Below are experts of layer 5 (counted from 0) of a mixture-of-experts language model. Rows are named router (the router's row for the expert), gate (a neuron's input weights, with its number), up (a neuron's input weights, with its number), down (a neuron's output weights, with its number) and show model dimensions 192-255. Each number is 128 + 32 x the weight over its row's rms, rounded and kept within 0 to 255.
Before each expert's rows: "comes after" lists some tokens at least twice as common just before its tokens as in all text; "comes before" lists some tokens at least twice as common just after its tokens as in all text. This comes from a sample of Wikipedia text that the model never trained on. Tokens count by the router's weight.

# expert 0
comes after: "\n", ")\n", ")", " =\n\n", ";\n", ".\n"
comes before: " ", "-", " •", " List", " Born", " Votes"
router [182 109 104 137 154 140  66 147 156 148  84 146 118 119 142 124 121  95 130  93  89 119 153 131 146 154 134 118 179 147 129 158 192  99 105 128 120  92 174  42 134 161  87 126 110 163 165 112 223 113 143 140  79 116  85 133 180 139 150 161  36 162 132 164]
gate5 [129  99 109 106 170 139 138  92  82 166  93 155 136  83 115 171 160 152  63 129 180 144 141 119 120 127 131 109  86 175 112  93 159  91 111  93 145 144  75 144  83 170 171  78  98  99 150 123 153 132 148 134  85  88 113 104 143 126 115 206 101 146 156 136]
up5 [ 57  46  91 128 157 127 142 143  79 140  86 143 111 144 143 158 146 145  96 114 151 136 185  79  99 120 162 122 112 141 131 184 151  98 127 157 142  98 113  82 126 150  81  77 145  93 162  99 173 187 119 142 135 105 122 126 187 162 107 119 165 196 176 117]
down5 [179 141 103 154 103 122  85 125 223 164 183  66  67 119 159  97 153  87  28 108 140 143 159 158 105 129 156 124 111 114 139 100 127  96 132 147 157 173 104  91 141 171 119 117 118 119 120 160 175 175 163 169 106  81 132  90 135  77 146 100 136  62 153 183]
gate6 [149 108 101 144 133 163 126  93 176 217 137 110 146 106 137 139  97 102 105  34 148 136 141 173 176 155 125 126 106 175 117 149 159 107 115 174 115 201 128 104 141 196 132 108  73 120  69 144 146 108 149 153 101 103 147  69 135 135 161 102 106 142 121 150]
up6 [126 131 145 101 136 111 145 103 108 116 166 122  80  99 148  99 145 168 173 148  65 124  78 127  91  64 115 162 129 129  92  54  94 148 174 188 157 129  86 151 149 128 177 157 184 163 174  73 118 136 119 157 176 164  90 135 127 114 154 128 120 132  88 117]
down6 [193 158 120 105 133 125 136 153  69 124 116 118 117 159 161 142 134 121  90 106  88 101 159 178  87  27 189 139 166 127 193 144  95  87 131 123 107 102 157 159 112 167 124 142 150 162 155 135 104 139 151 113 122  86 134  98 149 141 152 109  95  97 116  84]
gate7 [199 169  87 117 157 138 154 108 129 137 160 144 210 126 138  94  89 123 147 120 104 170 138 128 136 129  71 116 128 100 141 116 163 124  85  72  84 120  84 118 150 172  74  69 127 153 153 146 220 140 169  71  84 125 147 177 123 113 122 148 172 107 185 170]
up7 [ 92 124 196 153 118 140 106 157 112 114  93 134  72  90  81 152 118 178 132 114 171 160 146 128 153 156 197 141 158 108 128 122  68  87 128 154 116 126 119 132 140  54 122 222 153 136 169 135  50 146 100 197 152 140 110  73 155 126 162 133 135 119  71  53]
down7 [120 193 148 157 148  65 119 132 222  59  95 108 101 131 162 151 149 123 131 162 155  96 129  83 169  85 126 171 102 125 121 133  77 141 148 185 127 176 108 114 122 105 139 113 124 127 172 208 155 158 128 155 155 149 107 138 133 116 125 140 143 128  95 118]
gate8 [142 123  79  71 103 102 145 111 148  91 126  44 181 192 138  89  63 148 224 117 118 134 135 175 114 150 174 112 155 103  87 153  91 114 124 137  99 128 126 100 128 208  73 104 141  78 170 131 128 114 179  95 154 163 109 121 161 150 146 137 198 117 185 104]
up8 [121 129 158 153 130 130  91 119 158 156 151 167 117  69 127 166 185 152 112  99 122 100 123  83 184 111 143 131  90 164 150  97 107 127 125  89  67  82 105 142 112 126 178  95 129 153 121 137 136  54  49 158  78  95 149 108 118 104 114  65 114 103 151 126]
down8 [157 154 105 140 150  93 160 147  77 146 125 155 173 113  92 148  52 141 130 168 170 126 105 107 145 107 129 131 197 160  62 126 126 116 155  91  85  87 137 147 154 127 151 142  65  19 157 108  86 146 150  84 113 137  93 159 135 113  68  57 131 136 167 180]
gate9 [ 89 163 143 118 131 181 132 200 174 112 210 173 108  99 108  85 165 103  83 109  91 178 138 104 151 134 175  88  69 132 162  84 110  95 130  87 180  98 111 133 147 111 158  53 119 121 146 106 152  77 142 110  91  80 115 194 136 112 119 140 177 147 167 114]
up9 [123 174 103  80 106  95 148  79 160 111 134 123 162 143 119 197 159 169 162 158 106 142 172  95 147 205 128  92 117 101 152 119 126 100 121  71 115 136  77 154 104 188  71 107 154 114 150 150 169 111 174 157 160 133  90 138 116 134 217 114 132  95 120  56]
down9 [151 156 112 158 133 143 158 124 178 124 130  79 171 149 155 147 129 139 115 133 139  88 141  79 147 141 125 162 133 151  86 114 159 194  99 117 135 167  67 110 144  88 134 166  88 116 130 118 174 113 124 111 114 123 118 125 124 135 116 193 129 126  93 162]

# expert 3
comes after: " |", "|", ":", " in", " /", " November"
comes before: "20", "19", "1", "18", "2", "3"
router [181 166 196 152 173 104  78 157 131 150 115 150 182 151 148 166 129 101  77  95  93 153 195 149 149 143 141  86 153 146 123 126 201 109 138  85 122  97 173 138 112 230  99 115 125 123 143 120 184 139 134 124  46 169 113 158 110 141 152  61 109 115 106  70]
gate5 [141 136 131 102 173 136 156 160 136 155  96 115 134 144 156 139 150 146 111 151 132 154 109 137 131 228  99 176 124  84 114 115 116 165 148 115 104 134 117 124 163  57 124  77 125 148 108 136 128 145  96 156 107 170 172 114 131 152 138 162 140  97 115  90]
up5 [165 133  87 107  74  89  95  87  80 143 102 109 124 136  95 102  97 102 127 144 131  92 144 125 111  88 129 109 120 145 137  73 136  55 113 151 152 146 158 130 117 134 143 127 139 149 135  69 195  83 123 145 155  74  73 128 128 122 192 116  63 153 180 171]
down5 [118 129   9 108 126  93 134 124 114 120  95 136 144 111 146  90 138  99 137 194 139 114 139 169 150  63 116 135 107 124 126 128 131 150 165  94  86 102  59 101  73 149  93 133 122 138 172 129 106 149 128 109 113 121 113 137  69 128 130 175 136 111 158 182]
gate6 [174  87 128 116 125 108  97 124 115 117 122 165  97  72 139 134  62  84 115 130 124  94 151 122 126 117  99 143  76 147  99 135  95 132 140  95 144 192 206 139 106 159 101 176 120 170 107 131 164 140 167 125  70 138 130 150 112  81 114  97 106 143  88 106]
up6 [106 150  76 133 196 103 128 120  94 137 117  93 144 201 165 127 163 191 136 120 129 155  77 129 178 130 129 127 158 142 140 114 118 130 147 177 136 115  46  84 106 151 132  91 144 147 167 113 113 152 130 133 192 139 128 148 161 120 136 104 207 105 123 166]
down6 [156 121 120 154 114  84 134 120  96  70  62  97 126 133 109 126 109  86 135 101 187 164 120 115 150 105 179  95 109 100 149 116 113 177  59 136  99 161 203 167  77  79 202 163 142 130 148 111 149  88 108  89 147 100 156 116  95 153 150 130 136 127  95 157]
gate7 [102 139 135  98  84 100 138  93 132 186 136 131 112 127 116 159 189 112 145 159 116 131  99 135 166  89 158 184 141 154 144 117 199 101  72 148 167 137 166  78 179 197 141 120 176 114  95 113 122 125 159 136 137 118 178 135  51  94 132 121 133 126 159 138]
up7 [ 90 145 174  76 109 104 139 129 116 153  87  98 102 120 128 147 161  53 140 135 140 138  78 147 159  57 191 121 152 169 112 143 208 100  80 146 123 132 154 141 170 176 144 124 177 137 104 110 168  97 105  98 145 131 116 155  76 116  94 137  95 112 139 113]
down7 [136 144 155  75 148 137  97 114 109 111 137 139 184 139  83 110 107 128  94 133 173 120  83 106 135 142 187 134 116 146 132 130 115 160 167 128 136 117  94  97 160 135 158 108  65  81 113 128 139 115 141  72  25 111 127 122 128 204 112 110 126 125 110 134]
gate8 [131 103  91 143  88  96 116 146 129  91 100 184 160 129  83 134 176 159 107  68 107 114 100 125  95  80 106 123 113  93 149 135 139 166 133 136 151 144 164  95 153 116 131 107 140 123 105 108 111 151 177 116 103 113  76  79 179 142 122 195 161 160 117 121]
up8 [148  89 135 156  52 106  65 138 159 102 173 115  91 156  60 110  78 165 150 115 140  90 165 119  48 103 144  90 125 160  96 126 169 187 158  91 181 103 135 112 167 125 139 172  91 125  67  91 141 139 155 160 102 125  84 122 180 134 133  71 133 173 142 175]
down8 [ 64 151 166 166 127  94 143 100 165  84 123  67  84  93 121  98 118 147  58 178 185  45 105  77 134  86  52 171 138 134 154 110 132 141 104 167 162  98  77 111  87 126 148 133 113 109 120 122 115 181 153 103 107  91 122 123 182 138 141 139 117 109 115 131]
gate9 [118  98 141 117  83 118 135 105 137 128 175 124  97 140 103 104  95 113 173 102 118 113 170  91 150 125 169 140 141 100  93  93 139 118 114  93 176  90 143  96 100  67 157 111  85  65 155  77 136 125 124 124 161 145 128  96 126  78 125 152 153 150 148  27]
up9 [152 112 118 190  87 143 169 115 142 105  87  94 132 205 107  97 161 174 117 134 119 135 143 117 117  62 113 150 174 144  80 114 110 192 131 173 137 141  76 113  80 131 145 160 149 145 127 146 139 150 151 132 143 111 101 147  90 146 138 149 134 202 150 160]
down9 [146  90 115 144 104 180 155 116 123 127 127 102 112 125 127 118 130 100 172  85 129 116 156 160 158 124  75 141 116 119  73 101 169 126 110  93 133 142 107 103 188 158 163 128 114 186 113  93  72 183 168  87 146  87 138 182 104 120  78  94 160 103 159 131]

# expert 18
comes after: " |\n", "\n", ".", ")\n", ".\n\n", ".\n"
comes before: "|", "-", " ", "==", "The", "==="
router [137 115  89 106 121  95 101 193 174  92 138  90 144 109 125 101  84 136 110 132 125 102 153 125 116 142 111 152 158  97 136 125 135  81 161  99 175 128 198  89 110 157 150 126  79 121 140 108 181  97 124  63  94 197  79 181 116 117 134 140 135 120 116 159]
gate5 [ 57 120 149 107 181  91 182 158 127 109 118 109 172 163  71 160 149 153 142 160 122 132 123 148 166 101 168 190  99 126 126  86  87 121 120 125 139 133 147  79 192 130  90  92 129 153 110 137 153 135 135 115 161  95 209  94 142  75  76 162 130  90 120 141]
up5 [143  91 109  90 128 150  93 115 133 142 123 170  94  80 124 101  78 110 122 110  80 133 167 129 143 149  84  59 123 154  95 182 160 140 145  91 132 127 116  69  80 185 121  67  73 160 104 128  82 116  94 155 115  82 100 147 131 160 108  94 170 128 127 109]
down5 [119 125 165 166 122 119 187 131 170 168 111 111  82 120  95 149  69 100 129 134 161  89 146 111 145 114 133 105  81  91 106 141 123 133 133  68 137 135 125 114  89 105  71 187  93 120 125 110 177 159 133 114 228 117 119 121 145 130 150 127 134 146 122 149]
gate6 [147 118  29 167 183 162 154 119 105 123 177 156 116  84 153 134 164 142 108 107  53 180 145 141 129 129  89 110 138  97 105 139 162  94 158 115 131 173  56 148 175 132 145 154 147 186 106  96 144 132 103  93 127 167  99 134 122 137 127 160 106 178 164 114]
up6 [171 148 130 102 189 185 117  82 185 122 166  97 170  87 104 112 101 134 158 141  70 160 160 179 140 155 102 137 100 148  70 139 129 125 149 206 152 153  66  96 124 130 161  80 173 129 105 132 113  89 110 112 147 183 118 105  93 134  88 115 156 133 150  68]
down6 [ 74 111 135 179 145 166 119 124  95 116  71 122 123 109 109  99 164 112  80  87 130 124 153 109  84  84  77 196 123 122  93 118 108 102 164 162 134 116 125 174 102 145 124 174 110 158  95 154 108 139 117 170  95 109 128 118 145 166 110 111  88 142 139 129]
gate7 [105 167  77 140 119 173 168 123 136 175 119  70 129 125 111 104 105 112 103 149 150 143 102 141 132 100  98 122 136  99 126 114  65 143 104 112 140 101 126 119  91  79 107  94 146  98 127 124 163 115 139 118 113 127 101 149 183 164 122 160 138 157 101 130]
up7 [ 91  97 127 150 107 164  93  84 112 185 158  73 123 173 123  79 108  92 138 161 130 117 119 183 149 139  26 120 136 110 136 128 123 150 158 135  81  86 129 162 156 120 121 134 167 144  79 128 159 123 115 174 134 162 125 149 176 139 173 144 156 200 143 137]
down7 [117 124 168 149  83 150 128 115 151 180  84 199 131 130 110 178 191 129  77 121 108 174 129  73 118 126 166  45 151 146 152 104  78  80 125 124 133 186 112  61  94 139 155 120  82 139 153 132 121 200  91  95 163 159  84 172 127 137 175  79 148 121 186 189]
gate8 [139 137 137 206  91 127 153 102  90 156  89 108 121 132 147 142  87 126 151 139 110 179 123 133 144 121 188 127  97 149 132 152 158 131  86 182 150 107 126  75 112 155 128 142  75 112 121 146 157  63 149 110 134 140 136 146 136 142 175 145 139 201 106 136]
up8 [138 156 105 145  61 137 154 153  77 156 144 135  80 148 140 148  99 155 163  83 153 173 173 117 161 139 187 137 131 146 185 126 106 112  13 118 146 136 180 133 142 112 125 115 112 135 115 140 136  97 109 112 120 151 143 116  92 129 150  82 101 228 122 128]
down8 [119  73  98  95 101  89 127 106 103 138  54 101  88 178 159 134 126  97 160  67  92 150 127 148 143  92 128 184 167 205 164 144 211 173 134 142 152  91 153  96 128  69 133 150 133 115 185  80 117  92  98 129 150 167 164  81 152 166 145 129 138 144  95  87]
gate9 [167 114 131  86 101 141 166 122 106 103 185 143 109 140 112 156 172 163 117 155 102 109 118 152 160  48 107 160 125 143 163 121 158 166 100 137  88  95 134  67 114 118  21 162 114 133 131 160 127  85 107 120  95 133 101  91  98 138 160 133 131 147 116  99]
up9 [136  41 161 109  90 146 146 139 103 183 141 137 176  94 144  87  79 164 137 114 121 137  99 129 160 174 114 157 110 120 144  88 129 138 145 103  72 134 155  69 106  60 147 140 187  77 117 117  65 107 145 146 116  65 154 136 159 209  91 129  79 132 116 160]
down9 [130 159  96 117 174 164 139 120  90  91 145 154 166 138 149  60 171 106 146 124 114 115 170 140 109 104 178 190 194 102 101  98 170 126 116 165  84 135 130 146  94  91 127  97 162 112 134 147 102  99  83 175 149 120 100 102 141 171  91 149 149 111 137 101]